Experts of a small language model: 8582 steps.
Below are experts of layer 2 (counted from 0) of a mixture-of-experts language model. Rows are named router (the router's row for the expert), gate (a neuron's input weights, with its number), up (a neuron's input weights, with its number) and show model dimensions 0-127. Each number is 500 + 50 x the weight over its row's rms, rounded and kept within 0 to 999. Numbers have three digits each.
After each expert's rows: a language model's description of what the expert responds to. This comes from a sample of Wikipedia text that the model never trained on.

# expert 19
router:476451454440508448445565467613589488560584414580483475557531550558567510471526450440549522511537546549477494513522475529467464511498473504437512494602463546490488546475568382416543476574579499537492469474449513396453527504543481389490512504444534445513525449503457406503478552437614474539502510443463477476556459489427572512533439511495443532456473540488512462472533466520538534475548
gate0:540492535514551494447474465595515545508538451515399556604463434475423549463562439511493471498449461423516536569535568428527494552450536495465443487524519541552561457441553514411537545473519484446519581519437576455428594432538448495506503439471461445414511561542480457489522481402523518538453530650499443480513469512405477572448433455550400498505441513442490512416460589463497451529531
up0:503534477477465529549449463506480498496448444619597445479464534528571523550370512517484528466442468608465481520403504512502513495578440553573525555521612552455552562429483464563429548491473534501486531562482526494491434511658531599526520464518431464442540459458499435558461516476476532517441420553519461519559377511440459522509501545461529479424470397529544599448512550494508521469582
gate1:492548539417487491529434447531542499467432445528487495544487467506459547507508499518507499526505565621444534533559464518443490587471515462437498456564489551508538547468526543558481544473493494514528523454428418540449505450521426435568524533438551520510478532496485537462451509449544576485474623475566381560498470521550487422492539396516446488570444539433417558487573576485494457482464
up1:553533522531553487459486473462490536484560621505459541508521553466522485513452501454542558511507457492569474491458511491520536489486573524523476566435458448559524487498510522517488479513482472544452472500571392487549501567436507610422412394560478545492546411526409517545540555513344555488538530499510457501512484394472468394441552581500514513478472456504520528495453384615545551560503
What it handles: Middle pieces of longer Latinate verbs and nouns after an opening fragment, such as res-ign, conf-ig-uration, dep-let-ion, adm-itt-ed.

# expert 62
router:501451447366506473515540577441449489506536497478465507533541508618524436465598425501472465530521517504420474452408462469481426528480468533509516421485522511538505526475562443408513508472499460531506465470409517446488488488506464527452535452417590389525540459524542515504573521457516420464467563463488439492492455450371504473384417482447425473466584476474483553555539412485570508425524
gate0:467590550515577476481459467515475525404451432528538520462521568459464604388452510474429464595454474564494518438498493581538521483433505534555561594525484401443426465435441454474512466467574458520518505570523477537449626456432478467551554536544487481544484566478499442452587535478440578553435575418516466495550520464528576552635464541426482453428503455544587489564453521435391459505433
up0:433525462428494412481496603426512530487533477452482517494477509470467486427603551521449472436523441463492435451512400488543563555494468523478556571533511408429486429472477500449501416466542420426550486486532535447493653511477474609613516536480463550478500566559570574449505453485491504453510551480475448522516474494476564550601419552508497443471474498490547495504408497522584558483506
gate1:566436489444415528564578567555395537552575558483444452582523530502529436537519574505517408552451496563502481471536460446393584421526561562502535523523485419478498535507464614516581440592529520433452503465489551537508511535513467555485406480511532487535488465474439622431572532579581453355499448581539575543524526578437483555484504443526443545574549456516512394473546507542562552498486
up1:494489476475451422540514497447529541417461460571428431536520554487530583514477478570543527426494427438498543453498494472475568482508539511614497526486461538499553513534561556541473420585475478459537448543438507436539492579479526425505571427513423486506519492538475435502583459433484600533472465452542389519479512423563600541553503548518496590642422533421490621466446487515472529525481
What it handles: Word-internal pieces with consonant clusters or doubled letters inside names and words, like We-alt-h, Ho-ff-enheim, Hu-gh-es, Spagh-ett-i.

# expert 35
router:616535502506495488591535507464456474533538469617476445533486504557572516501495486470495467567501544518492537389504504433448430478454452555494569438479486538560506520506552499482565501447521545562444452491430524489433504480427434478462590508452532524514513507585485525391573574496536403624445479433430530467496520499533497521527506472434461471428527439462500412511548510498514518516494
gate0:495551500519475647533522439523492456456543423537497490496607432467449514555592536440523515551581571496524424508472502480463470467491393571510551466602513531509465512589445545412471508566490536458557475499516451430494530538531474577451541511515610478547457450517533532489454476467578434480486460512461487503498544465419474410514465420518509565443496467418422489430371536439580560526433
up0:491503507501529504543471473507472596528474562432516505539432586403437482475485478513614459442381475453426499432465474514460515591473519453474474540491527421474527536512479414569516528439523477626453511501512540498506522480468515364508427540442451474375572563447579544430585489471508523536505498599504616526512509488518484580406479460525422515501492478413576399529532501481427525429509
gate1:540493494419517485600508463504469489410503442446564477505549535491527577417446397441571537536459536523497388482543505476469397407484489579476566518446461490520602576505443534475415450517459539483491480465435541480400491505500558558443490467552456535535427567548534457406589480458497522513415495547486529526516493446475553521521579453481487533471563483476429497432543565516503540480532
up1:510478487519510483549553468482521446494574566509432467550581532431487410535462566397439471572468452469529428586552502530545612516564412473563501500488455436530519541493539522507539481433555453467497593623481485531622447505536495531573495524532449546546521445500469438489461535539445483523503536441507596466441525431512395558526488561548565465527527508475531533461490550518504428577443
What it handles: Determiners and possessives opening a noun phrase, mostly the, also The, his, its, their, after prepositions or sentence start.

# expert 57
router:531415454502575456420528504485441536527519434528464482573542531610506486545519478448495468477582508530486513448609495476459412566497456568450517489460526529566522583386523450498589502432478510577464495571484527486487582477492447482378551570410450493562523474497487526448529527472455491575516506471519454484516430416442458512485447527474459529435479552396386546508442461358443497449528
gate0:505476506536493494461574534541476446538499405419472560574514481553503451424473580390552589481432519454516508460438418448478461455498517487559497418526511479503488543559481488435555541502490408542494467537579549444449467526468516559497607558384485434447440539477445555561579441486449515402570460476524579514473392526426366462472556430515501554452421401433497416501469641481587557467494
up0:519453511454481513527534425517536527461526458463537468552476526441511544511450517536502485413607457486535472547431422629383577448546404590445466464537479454510414426484466509458487387571572540507487533425454567441488528429460489461392460441566470602544520463475482488473517536486571530500411426480552496426499545532519573478502487447602528511635558466416524545602524529532566424508593
gate1:438456476530544528461496460552472476461461504447531429486464478520508513527504507461526470458525535520506443500483504579530410567571482529481573501426543488461545515453506504537397477589549533494411469586586504461630555445564554560469449600468595458466527492459446508614477577502501433516529578566461525472521509498502457476500521434511568475458601500576416528493535481566543592540593
up1:551539520536466523468556498526486519551483513445518540508490511502496508510557528446557509568470444538514532487527513470485566386545458431514450448562407500457489427532558495464553541532453514554680453441411593530493392568445471438501574452517450564480420422545527460452491453493461471462476439479543485589479509492506515614454462499490428536498493525409563450510443524495461502496445
What it handles: Short word-ending pieces in names and ordinary words, mostly y, t, l, al, ic, ry, e.g. H-y-brid, Stockho-l-m, fort-y.

# expert 56
router:543460479440568426463554508488571532522547454514530463471417493516525495560528444512559462507556528515456482531473441432460439520487389522534496495530472502595535499436509530414498475475511536518487504473463539531469538431481500400505547478502530476534554511494548521505466537442470467515445541436422448508561526455436339420524427481421483451487508475507510444505504421536507551596554
gate5:413566550553457496466484501426557434506508405403543457443496536445487554508487472518533415505477610625589548494446537560534420478567485472535414544513507566553493463559539537515443454528369438520397541497518540480529473483503427476480477526478541560455530504432517458519565479574456480504511529498492447508453457427455447480537443520372430377505539552469563537455546601465542540561540
up5:545482508495502503478585523526456537417415585472484514519490505583576526553576465468552548484513432491544408456547500468592472526456568568502443535544475475467598572611440473493523559528618502445624517481405525523498508551559592429532518582576548506548482524457587462412469473526488556475459451506534437508428451521476611525553539546484416469530479505485545499508487458525530512423503
gate6:561419535499440508412561533441476526545580543535545455558499516466488468447520467399587501525559605460573514459494550444564538436350517542483476494445645491514441404466488479465473551527466520517509524501482540500395546506507466437550399433487477503441556488448514526570545462472532577481578506507424484417443474556506522562544503504517505494545509574506476504471532520483552559555483
up6:534377492507522451468575597494558523455617576517528473513473545472542470455477545425504529482540535438469392484536508347477525443425453515478470542546630496459447560430458521420417499507501434528498453547491516539393550532521450441496526585500523493473551558527512520480584497462527498466560503533436501496442482504520508531526566442623547413541583481443475504453452498491549547527578
What it handles: Label words in infoboxes, taxoboxes and table headers before a colon, like Born, Location, Coordinates, Phylum, plus points, age.

# expert 49
router:554483466480517511542490520454447463508512466529410474510484511507492435496518374419513492520531531543421504492394432384450479552455472539539595421512356483494578522483591413381504504430565496535434520444504503436521606564519416453514452525491471459552539409555478590470583532513439456543453606471436435465427467486439572432461474543461485518502505470519491528435510474494559487459477
gate0:467352569476483499468514529581591532499447454546516497405565543551528437540505504517454528496453614413566447498490503482515452393537581534482504457542517467449523540490457398522477480429543491542532554519539499440564543453528366505453484565421467519485522452504552592568499376480454565500582513494533468487514493535500593494598449571475479559604484491418593545467592439463505573453463
up0:419439582462498484440485548547586490524419470449551475424522529480518485521536457486452476503472579365576468535566496470501440359548598543462548456587482544447549511521524436542491491453487468574535503531524497468565523452526444485421533534413525514409508501512529582557469477446451558455566523530584476481516467503465590497618440565499529563597528490432561577421612463469419519461466
gate1:436526519511515534429481515562482509454481524462428447506470480569456490509556509554539476451475483543424430436456467487452579494474473513488316545475490415553552548548486520429479570582529458465519457441441467507393513559529542440563423423495461429522456626416472471544429447508570579487488513478532560529490469486510509516485467504459588534519497482391493433468453447500468523475566
up1:473496553565525543424482488514440500386523536533414462507518536573461498534574463554509503477461532568461521421546475532431458435476526495492340462471424424559526502515495560462516525511478395451520491387460484525446535580516530502540501384471484515551501552466476492521451445513535504479540434448530480491533449433495510460484492541440590608522524493412494529458407429477497555478556
What it handles: Opening piece of a capitalized foreign name or word, such as Os-tsiedlung, El-isabeth, Ger-gely, Or-issa.

# expert 55
router:563523459412551434500552579402534466556442486537392490483574536521564443552548462467570486603527460525470622384432443565426480536490480575555534477554421550497548544378564403492546475474534519505462468508477566417494483440533443455395519507448466522499594504488591533483533538437466492558471496469509443424493514377525517467549489567449444539515442543506437426474581422404504567526581
gate0:526531480517520578478561492515571491514487411453554425443479505523411498491562526508496473541521527625514592415610531402456469505486497430509464582540463513536442540511541523466482403425601444472432436437513493458475470582512511499509477507569558496497446597614574489512474508425468474467478475506463530513412549532457514479546561568597467543556490524519398418438522466467512489496390
up0:535529538520545476454485476488412562523485477489460531579458461527492418524400472465521385606558459503516444560431601429500453470564542427549429452455474420480547475481450443428537523571427412456525447578506480544574525449434540628633485481503486534541420528504517482505554483550486464517523538549538471424493509475549471543548595535526493602433625527548503541437489447490453464491477
gate1:516575502488512463510418541555479454507512603419521441538513469503523454513479522429563527526485547445500385572557502533496498480532438544443578525493591509509592476499462454627512464522571499472483536488442516558460568459538490505559536468481331525477430476529492535525471493514498512528506522496493519530444474450466520489463526445503525561508503449564544575572494562532489474576662
up1:517507532430480478468469460525578523497505462511471478507427517535519495492552568562500533518478422477453440608618489434454537534454506513446567530438504510479495495455571511539461495507542580469479550457351452621515516407535455456451597495489493581460571485438490451565451468569523498495394394485400506492512433467573526494529549409440512495491465489612509607545483535556509442436459
What it handles: Final pieces of Latin species, family and foreign names in taxonomy text, such as -oidea, fasciculicol-lis, crassicornel-la, plus found.

# expert 16
router:506503457384537386546568493601533533508550464571501464550465567544593458482506517492559372542517519538460525525521520487441447526517419510479537521519504590509526542440506464465561483580547578509489493446454555411478479414494506477498545538457359533570512558525494519424492538508477534532495566427432494483541426483536512548467449544456478506439472498560567529520456485495556465514515
gate0:501439459525626429433522561432517463489492540561514516492546486572604569412518517537533464458449591657623556571487485596522521465516477476464409492632576546552458472600465474498500478463559492487521506467531488434524501509523554453518517497426409435530505542507479558429531459531476417477481571524469452564488436576519514448453502500515492471520487475500542464521484493486480403492454
up0:508456433481574527476453500481414531515506518430534526528559420541546465458542542423562510522490408528588499427499487544516534443514443508499404459574554477585411423557572418597560458478440390466570455518521523441475504615561478372591542449492389557516512453541507526483524522567392482498511574573487462491494425554545501484438479486453462373543444467484530509587459574455514454573400
gate1:522488474539563544502548426566480581520469493462462467427539488472451476488527504490488384482439487546520483501484567622520498410455581535459441540494544499480513517408564431482592428522525505413498437512530487502516475585491511446490510518520473476465480443461465556582525473501494506414477438485500507483468549488438537502527474491462438536440545490485439555505543429424495437552556
up1:449448535482485548562511523327475512547608455429483578509420485529576469516463439478523574499486532441534532516478493506563505476585586513540490446520405462532533520515523567471428525416535553640399575452569543518550568516534447576509456502534610520419442576519515505492499535484463460468541472472470475418418560525488507522518553554541453476572444535495493556544521477465527470483409
What it handles: Sports nouns after "the", "his" or "a", like home runs, league, club, football, tournament; also City, State, University in names.

# expert 26
router:557453439434550448533557531495456514574555465551438419543524561553568441547525469460545453539540541565446543431465456466428432526507441574560558440550470531525569548452551426444542455479548556556461535469474554441454553452471444471436550554419483473559554507527496547447535564441462464561448524445461428437481453429463476477462435566446442536455475500518431463489475442444533544551533
gate0:496548473503447459530491565487554521534494498434491437455506490557514439615464541465611516642517381411526504461419478579473526493529496484498491494473622503535531452580466450545382569526499542527474485490505481481415560560464487520531470577529482542505439518536532547446487495530559477450487488578530417444438532492508466447508454440433426502530442405499548481489540484566385521592507
up0:550528454487522506464434540570572446542452501542516522464452442486439584543527476477599451498490520431508472537549516504519550529459516580474501506502455517516473539633573523461582527489471500372503503490565587499439539501554462449505508434472461455527388514532488460487477397528465512479541558502523551464414436465507419549548495443566499522449438556417516617525540502505453530471537
gate1:615500576429532587507584450479484494469469642478403436527503611565482431413477431524536568564407423453567515473553427421440349524463501508471559481588389450428584600466455486432554532438576561532557523433499495507521501447477503489538449527607535555463478524458454473514498437561525610473459509502500455473506457479514470534529531542550485518496494436455463523508568530529523460477537
up1:506428484479502509504449602473480521434569520443457409435567620553482478457505527571525447404444499493567512542577469500550540518555488546477538497443493391473572592533511499381451511470525514505516482583488457441474475440544517480518511457474529552516453531505508450490483429456524549446518457482489459388506467526453556417557437485587511477440487429426406491468511538535499545503512
What it handles: Scattered tokens with no clear common pattern: articles like the and a, table pipes, numbers in tables, word endings like recept-or.

# expert 61
router:462452466466557450511561521504455490582563502541462399576479527601551427563424463508573374500541508569517471498426434492438461527460465566524503476545539529556496537474517472487536464416522490535513458490554546447428568451444471352456500492427478486541520495565478470451414527470422487514465570440457488497556496444464511492503457513379450507502562528578442426487569489464520555604529
gate1:497511532446477470436397442418539499402510449530455537520557589470479470527487521492538510451423452543563573433541516539560483569494461511604435406484478556555472484485498537487526483453525540518484501502558469461531454535559516442491496480361520403527561512542524400543464448519421504400530540555532513449588506539426539554491468436443484501564555477455562467531435489476482594455444
up1:512538495518555479525589551606471499546492488479558471530423405558511485464509475543476498490595561445443425544433459502480480424542449418437545615522529469509506547551475489504461542597545525513537519519436546566462556474472444486497502552576501582414485431444466529469485572534584523574462465446479495488458471462598485447496551493571472445519461505561451576478531499466533426577578
gate2:471567485478463569473504486469614493503518471547446407559538534472411484511522534534527527510512532551588372473480474402544525460480520548547525553491486649545471483519505433471501634555422499507551465466425485476550529492408493502499495446541517442492514508551501438561540497628505529521423522450599547401509488526455486451573431482539528408450487564504497582477448458573474516491447
up2:469529498574474554504484441502637502463491509537502453508520493593505457535460545588472554506537509678516362544436543431530539437511437546534626523464425560589493434519518477443482566470521466459496472413405471493522561502430543516501531425593526464479518508482477519467548505503503502563443466481542456444463478552463510522521434538547520489511464414511480499430451436636384437525492
What it handles: The verb be and indefinite articles in defining sentences, such as was a Filipino journalist, is a Jordanian club, an increasing.

# expert 38
router:526448445468531481496518496499462488561582482538429406589500615531564367528609480499491489530585471556464530475488481484408489499509467563500508471534514530499640531458563478474611490502527508564477568424493587487497506489487434538527487622457540493558533531497514502477580556484460447526501494476480483495521453382490467495524496592481464495478485521460461527519564482454486504496565
gate1:505502519499529435482459465530600478494540551482456451446507542496434391570490527520559514509507523500551536532517511514538506503517450502603430472430478493458448532527522520578477500506491426515472409497494528541444535571466523387399488477492525556427396512446460557548522566585499498551513546491530536531586517465556547408528562492510538456427515536432477493545458433576546453516570
up1:576466436476467472437498599544611462501529510558423458554463496522483438496509552460443506450473552513508520563466515479541462485614436518451474545425494471609589510426532473441434586519501611463480546542426402537544495532538526459416577400466417560552396517362453529554494533418466481481492496565464514542461498411527496484535557581482612483497558577460510428477506592480534500425533
gate2:507549504514576464342506491491488495558431521563557499515417441501582544412530507556478579533442458505372464548535540531498527584452522436572454505517485516490511511517508433485409449468529566521453443508493531500490507556512564536597372384429438424528488438597574524528476500537519581487545513508556431519496481553456490478466566449487605552534523469496459480551460590536515468529475
up2:534505528635434474486425391481457501530457511555573517495522565570591430434581493535516555509491406554451494498456473577488567568451453452428499513511473502445502490481498457452538436473483405526518437494529484493481537513482451548586400559392524426498466418576545437525527453559527623514543506489502428474449445543456522507528405399505478542435538478557504499548485532526509493443462
What it handles: Commas of all kinds, after clauses, list items, names, and inside dates and thousands: play, sixth; Morgan,; 9,356.

# expert 48
router:526486457474530475554501523453523475587595424531478434578505603515537447555537478537531467517553530550476510463463473449445456550507414585568567491540498601548516540368570464460513462512519545601497536435486526433459541496479439514478523526434456492545579476555503575496537528466510433514475556438457502441548460366497492456538472582493450531494541408446448526469422446413543504472538
gate0:458513508460513526451512539432435539534501524525443519503558553539544477527478562441414551460506468416533491489498510505515525566454435480556589528495595503583503473500561426453447430504527452569544493463623477526459630509462502490482442577518483505549518459524472519517495520558513463435562489464477590487458463450448501529489557487510466510530480516446342518457510459513546467586381
up0:551464487581545470473499530483519507471526555570463469454509499496504352465484472458520586423525485468580509468532560482500471529509510500529536474517592493458575525537488606413550458630618534599505470499541564409574548558508553542501532542450495605550461543558571512449481520468563455505517468590541592504466421542578485552550540476504395593496527527500497474462492528488481504442579
gate1:452404544526464450459525481545506546498520481512581505545521446612537409491566551481437530569403488552476581459478471521510419488509553487556483525545569438463453559512462415444316546474471476522317503419495464462479527511538531485471572578493581504473524364498483521492524553462529496536492500396522438567432453488537485585536554509563500511495385541463530523494502461406503475474499
up1:488510481526459486410500552490419531515536498461377475548452607527460471491509530456445532543441431459496431481471521454471470559426527461511515501539619537508462542484527482519550523474452467573478606460538508497531570472517455622535507521502531539482450446438529579525408502542485495525471606548596617556511466539586428424453470484488525458557484508454564593463482426472553533496511
What it handles: Month names and direction words starting place names or dates, such as United (States), New (York), South, north, May.

# expert 21
router:533497475445517476471600544505569526578456466552465461430462549543536473576578484467539510550511470544487542483487477450407475505453468498517521491536445535495529561521527346514475440529489496577445497398444573499510543440398418581396596546463391534521551606465499515508513584420514473523471477453510439476483373445489472455543464516466459542483460543526382475506519493516523495468486
gate0:485482490538496512482567518525548435497549454496537534545466435548525562481463502401504558560573518531488535434463336433544552516589479468511488523605561460521535420510463556489421437532502528404595529512506520440518539481543502482503497528537436443549519434462413439548441550447523485532443492492452477531484409538462483494603483459527516443544474445488591519598489449546435481581505
up0:483450522446474500558474518411511442521418421443562536489573465520473471503420493554490529493402519539417567518460522531465427596452562438494440603479479589534499516599540421402489575500466512530452520418537550496396451515549517503475509450394473542541534484499467457524498429464543531576461542409483451446547615469498549506550486487580499543555458514463489596603500582516570448415565
gate1:567486509472485522496451481482435501471530478499574446455580473510453478514488409473499553454441501540522516512482537453485509504458450460627454539494539452450500528500505559520529487496483561471599518584507568541536441513532578439489551419508449420490440464616440520411478477507574524427418526558519481431461495494459590402509461512369557475386535413582469540465573416533474488431531
up1:472480506539501426546483513476577523430469540505608423524437433510578528438533508453593526453477485468534532495446536421558477556574463423571463510528531506538514470412489378486531578529477471521437416497522455518475491470502473557431482541449452459600438461446534487478405547498359501482565402450539540486527397490479496527437500485399483517533462583431399436438521551482506528494500
What it handles: Last piece of a split word, chiefly -ing endings (withhold-ing, deteriora-ting), also -er, -ng, -ce, -y, -us.

# expert 59
router:503516480492594444502489418486483510479460445560473410475481596535543475503478500462550495496587518537475474422487506506499424558474440612567484463483490517548518562518549472474634454515520545495461464430513497432469516524466430420451525485433545375532534528503567526475570550512515477505456494451406449421484501471485513490442451485438468455422549528500403404587459442527510506550530
gate0:490564450502617469477520327463581540484464493406497533506501500379445519398552495466532565513436487610503501498562472584498459508455529424451497403479559550601495514567510470504542478508422573492492505430476554467500532472500457464529478434488403453525542506630515424436461563498444462536506521514526487440497612487597473513397463522494530494460522420490547488560490496528555498435511
up0:519387478428452524596513568563526560533531621561511518488532525436460449565436472496422495543510526464521476558448516503483444520528579514475499522445533489465546450546490445468470514530559463533470471502387490466504540511514498534434413522533503494439534623458451543499566459590524461508480492449526498592539485544620620564560512461476490489442493511543499506455507535479449523480490
gate1:422552463435523528574477460478487526435512442453407490624458435580557621613538521453461488532440536478557520517549504539475547544428467491456472453509479498510527439510483481472557508587494448589531464475432466481583376512414498483480384608493420473612499446460500471465458559490565434446492551472449524502470467500460503455441441447474455495494430515532504441495575500572546491567503
up1:461495453473547498540541427520528616474544459435396450610520512443592539556428487423558479517459492457515496478542488543449610555518564457532509529526465551475581494540424503536558460573466487378495484471543435557491513564511542468549478542484482463652482436514546458449508614533534478373564509472547566450488511492496560437541449514439525503481474525547555455495506532506497518574435
What it handles: Short lowercase pieces right after an opening parenthesis or inside names, such as (us)ually, (on)ce, e.g, Sift-on, Der-by.

# expert 5
router:497491464476528492497497428452427485519514535592495416545509516557516500526563435428524410536557531534489495472431486434455411592608454554496555474488471582543555482471547482478483512503587533591457530513514529487448572355458414505480512461442464511591568512514481495456533574455442529536447535496463461539477413511423504414495519501448457483499530471497520468526439509446539522528584
gate5:501466509467525545484519491475570533394549578542509466472483511546512657453466518469484404422451533453435543499530549517532473497467608493501543470565450447562505487552534496560449520540552621531494521515462522460543433498565384457497501545410480499385487564574510510442559531469579475569430451522516495540500501540500543534465470460443422554439542524487495548452464561456539472557410
up5:516590535493524531510562456538533553498563616578544494512525439634515432461560504574545389573558518463537491488534474428486497524441493475400491532553574604500526452582473501520447569536512523503496527571532557512522481524417553544443531482485508587508592539516466486524465480515542505592555442572480568571388392525557526533504488548538461489492442493478513469486454462442582490597564
gate6:482466538553475504531555510512427597628505480515525460519517532466519416510541556458487455495571431504565554480442523555518377561452461557450537512435521508533533361592488581533440448501504535470568553507441566436514550514490534484522499476575541455553500440460518501591480439441515472569501448521488545515546539414504408557486504477570540509467541558505431532428519397468534451509534
up6:571454491512537549525468515618466465481482501545531504524449471495551574471368402516513539467545545548461590512601477454516595458479483418519529556603514492506428678470532445512553491419614432502488521431465429449529445524505521506506505520527545514527443438490465480561493443552584430567541477510501448405560592576483578490441469486614523526475533533494497498543477468498440455457401
What it handles: Word pieces and header words in sports and election tables, such as Votes, Result, Swing, Legend, ordinal suffixes (22nd), and en dashes in scores.

# expert 12
router:470537473392570455520593532586476576577505393540528523468513501502571435539542540566508397530480564517478699425452500389441429508397507532486522447595483500519506560407544378431480396532522482534459500387501539478515458478452464542479527521452533450523538480500564524502445547438467495515514525426476450497473467467496482485451490513385455526475414519493458496524422463540539491535537
gate0:519483542347562530568448434567452443554457547458580555519530489487590506525421494490570517469492505582409494555547486513582542509508501520417415460482423500491475541532518531453532512524456484507484495466613427550458493540581534591440486544449466450500551394603573495437486516517427451504531424483474530488535505598476439488485436516504481508565551514390554566513499459593467542517466
up0:580421483543518431567467476485509570484433517488442495430482477503441609467510485574492537483523502405524419414564512472505547551515380507549534448358557421529518447558512506539592488509503510535558529516534506498449482549422467337551459486548441485497450533530531399473513466601462493564398474514523502562433484543452525464477516538527444534407440472479476523527540548445544467468528
gate1:517487455404495567617532552452432623538476496596434511387496531453535488559528423526471465438512472445560504368515405459484443522481444572505457589456432556511458477468495497388522493506486585501502522508565516479526464496515520570476469489470479486432533559510472429544549523491521500481549396571490442532545557529569558495547491490438518476552528575463542556447539430491383535512490
up1:505520500547415578487485556361409515466475541449510394537416495547446589440524504450559542545490457458540495507403450564504487520549453384433515460532533543506481504446504490479559498563493432551469487385582572505487430474531459478619489521458456456477490476440457584409490459482497475558513428490518503499417428562438485543539520544467587503517499572425476439470379513420596523566558
What it handles: Middle or final syllable pieces inside names and rarer words after a short start, such as Pra-yer, Pl-aza, gra-du-ation.

# expert 9
router:552469448449558451540530526489453548581581477563437417602532565559577436549506489460539489539546547565465559453483435483435438534528453572531552455544467518513570566455540448445540462484540549566473529478489569461457533468435456458445573587432481467559546522547533523479557578418457467533452539428479449458487440436459456454457441558454433526439520504497422480516495462430540526569526
gate0:633551521592534538494458568470617471514478502543505541567466553545459544552476603462434436504572540474557505452540490499502401472585467533465555581465428506467524466506554413458523556530526594455580416508555543509447535534418537462497524550451504540500495500547550505449547497429442532463456565568470605448507476507423437444450521472486517540492419499519519543527547550463547511488509
up0:489521513461520471526513574529432508587477484428493465490499480515456440460508575530540438544523513494506543482525460360432475477529566414543504483492599480453471559492440533613590529477396531439471577469484530537609549519498547551522513498524501569498536562448479559486485475544486553491515478577543555464565538468591572546437568550456561525511475484457508413502444504515454454589597
gate1:450539516498536432489452436506468535515554590469569503515550528616610437488518477468436578585436468527472566485542527448522531491433474453597565434531542567457522467469402478482431496510561543441507510528466528477439506445535585511566468549452473552437434522448474593491447505485486538565418437496550550517614488419531596526457525620576428571445489544537439496511515467536461536544489
up1:508566468506541579490552523426474458436480469429530477489447610451553495547501436507436584498496557457529470575493471517477486431562573505495589434539442627456568546491507512521455490541562547493488431479475454519456450402475500553465416465511548553560419517557527514606425425493570507536440422486436502542519496551507518629459568457538434531493419529504533612475480436559529515488499
What it handles: Pipe separators between numeric table cells, plus inner pieces of foreign or rare words and names, e.g. Schmid-le, Stonehen-ge, de.

# expert 39
router:537443457444498496544485515517475510554491505557485383476491553520544446568485573456511468537542522556428561453556456519445438520482412544495542469541489554557574537410519456467502463530545541553469508490532561438471589492528474466526561508462486509517554486500521490468562555515427439525465522395419448423562489477502490448501441553433470489502448517478430445488460409396573525551562
gate0:487395384512478454464545516464458523467486499464464495500593426523482538468583549530546436594503499453509499482452463495450604579502541460403546547417415464514592507445552400433432493570537535490518435519509515505486534452524390450507569467483466572520608624477493566545507445443557452485513535499476520443472447561519472578518522464492566549552489517474511428461471542487536477484510
up0:504566526528472521526536549588461516473549500508454486479528539474467548489411480490543424464515540505511432494541517442446438537566482507501537445525509570526455489526504576457493445489480482524610541592444536576457493485556497483462496541474519506487520573465642354547391518516524466510493518501530467466441482521432507478495654422491499480530520512427550573456441544483424509480444
gate1:505540499562473572460443508497470445553514557580431547502460486502501472476545612480583516529571571485444567472571418540422576567556502423485495511590475481587568569455504484507561635527440495451570447445471533444435498552479493434513464504491493416540472542574471558443455483518567518521476552536609546553526456541531438508470465526577566588528527421519577441396506478466526523491526
up1:440454516486473446496550483489499570420508492492531469482568502489454529545456449464435477451400512478570542517488521444504382438537537561492493486458542548496423496532475535488521440385498511527427555486472488482579547425566490536376456471542446570457568403384587474580468483503433441494489483511448556456477606413375598506580530483450445443457503584481430572566495601572422532466558
What it handles: Subject pronouns and auxiliaries beginning a clause, e.g. He, she, they, had, has, may, plus taxonomy words family and tribe.

# expert 13
router:575427465436514496467588563468457571527528429533498411523515525629584441502543449457549481545559529530500581519404470538446488488546437544528516446554440522518518580531557454452488479459531517561486548470478512485453528400463519483487532479441493527528523576525469542413507551425416514553481531463482426441434397424461450469474471587456439484423594527596467455525548469439561501465509
gate0:498474503459458472519574474578455466513496507520517478463459510562481483521512535567577516429580588497511520499496445391516492379510489482449514441504563459488475516435499469527521492513443553504430491481423554401490507462485502473489587532512477544527540525563497411484470497487556513476543414440490471561518385442473439495559503409502532526506501443519554469527491600572487593470610
up0:459560460536536502439511451436516583541473495535579545425497492477537451473574492428457431465505494460523386479562557504446510490541493472491535487486457507527496546531560467527468502537521465439486556462502619419515445461559597461518471444541502476555454484465477550576507426526524468522508503482545610483488536482565548591511516517454461512481515515566549512449375394553534523503559
gate1:475505504425592485558580615498445561530404366493508569508569485581469422558559549467573488498438533532465442416589507558528452524464493491532498455570577520513450431434534447543399618525502453526574518487520455485504535495523448491586580477425448379566510503460493537530479452505432463512478420486461459453398390435457500511539518619475484556509442418587542513514470440551517484601453
up1:550475517464489447518514554545494494494495492569616471503508472518522496480557498505565535507516496560551521554473510417545440540508477521520534505519493469471540502610442570447478502552480514459420445557525494464545460504404539505491505403478601521478559598467554427549533524491530443420465613533520550600527616437477450511437529515579521453551475517477422493517496516445603533442508
What it handles: Adjectives and final suffix pieces of words, such as National, General, social, various, and endings like Altern-ate, desper-ate, neut-ral.

# expert 52
router:583470463438520468534521518440597487549613508509468468596518593518578511512466482465481519526522455553502492407476497443422471557469499567529556460590505519480550570438536459490567533509559514557417528518527540455492537492495426464470497545449422493595562430522446476444459532499530480526472505454536428388484425400506481521343472519479438511438565458563394472518653452461508565541539
gate0:535500514536482623479481481498510494389460483492482520521463446545509515498458526436546474592425507487505512559568493438478494433444523490499510499502433442417516613459470461499522514500557548517527573519507474493428469413502470530581541531516631545560534443481497499508541628562580525546498472502621462450520438384539499491454503528484478490507527474484523506541433463455437592336505
up0:580504502520439484525431526512543467429456463479533529479531454516398441533533510426482471494469532506475543588476501398483507505420499563432534544508480540546516572510492589476517560479490500424449512476546484460503432500472409549552570471475552497486518511424426457516526591532521529569480538428596530534622474483422478453484524502483461618539536539482512566533513439423438521435514
gate1:445539465520598442478590552482540549432401503483580509511552494417474457472533440536488617603407500443392529567545508454446457485602541522515506507525505434475453536524588460537548515478557458577442437456468522496523565481489460482439541490521525425473533504583463527353594603446506505529530483594590495478527416435518409548428476551476540589505453544550446492563480488479405448512539
up1:420473501466554431497569485451540530439463563507629503526521506440441465536528482572492571561356494476378579572514540508437475462502551477553492508464500622564360550543519518505524520414513431588439492537440551486531585524545507488497514495502494479489502541535491494400637555440512518507519449580579469529501374432480444512433431549454533550530476567482440531465564457491425442565543
What it handles: Colons after infobox field labels like "Died:", "Camera setup:", "Total:", plus semicolons in lists and spaced en dashes between dates.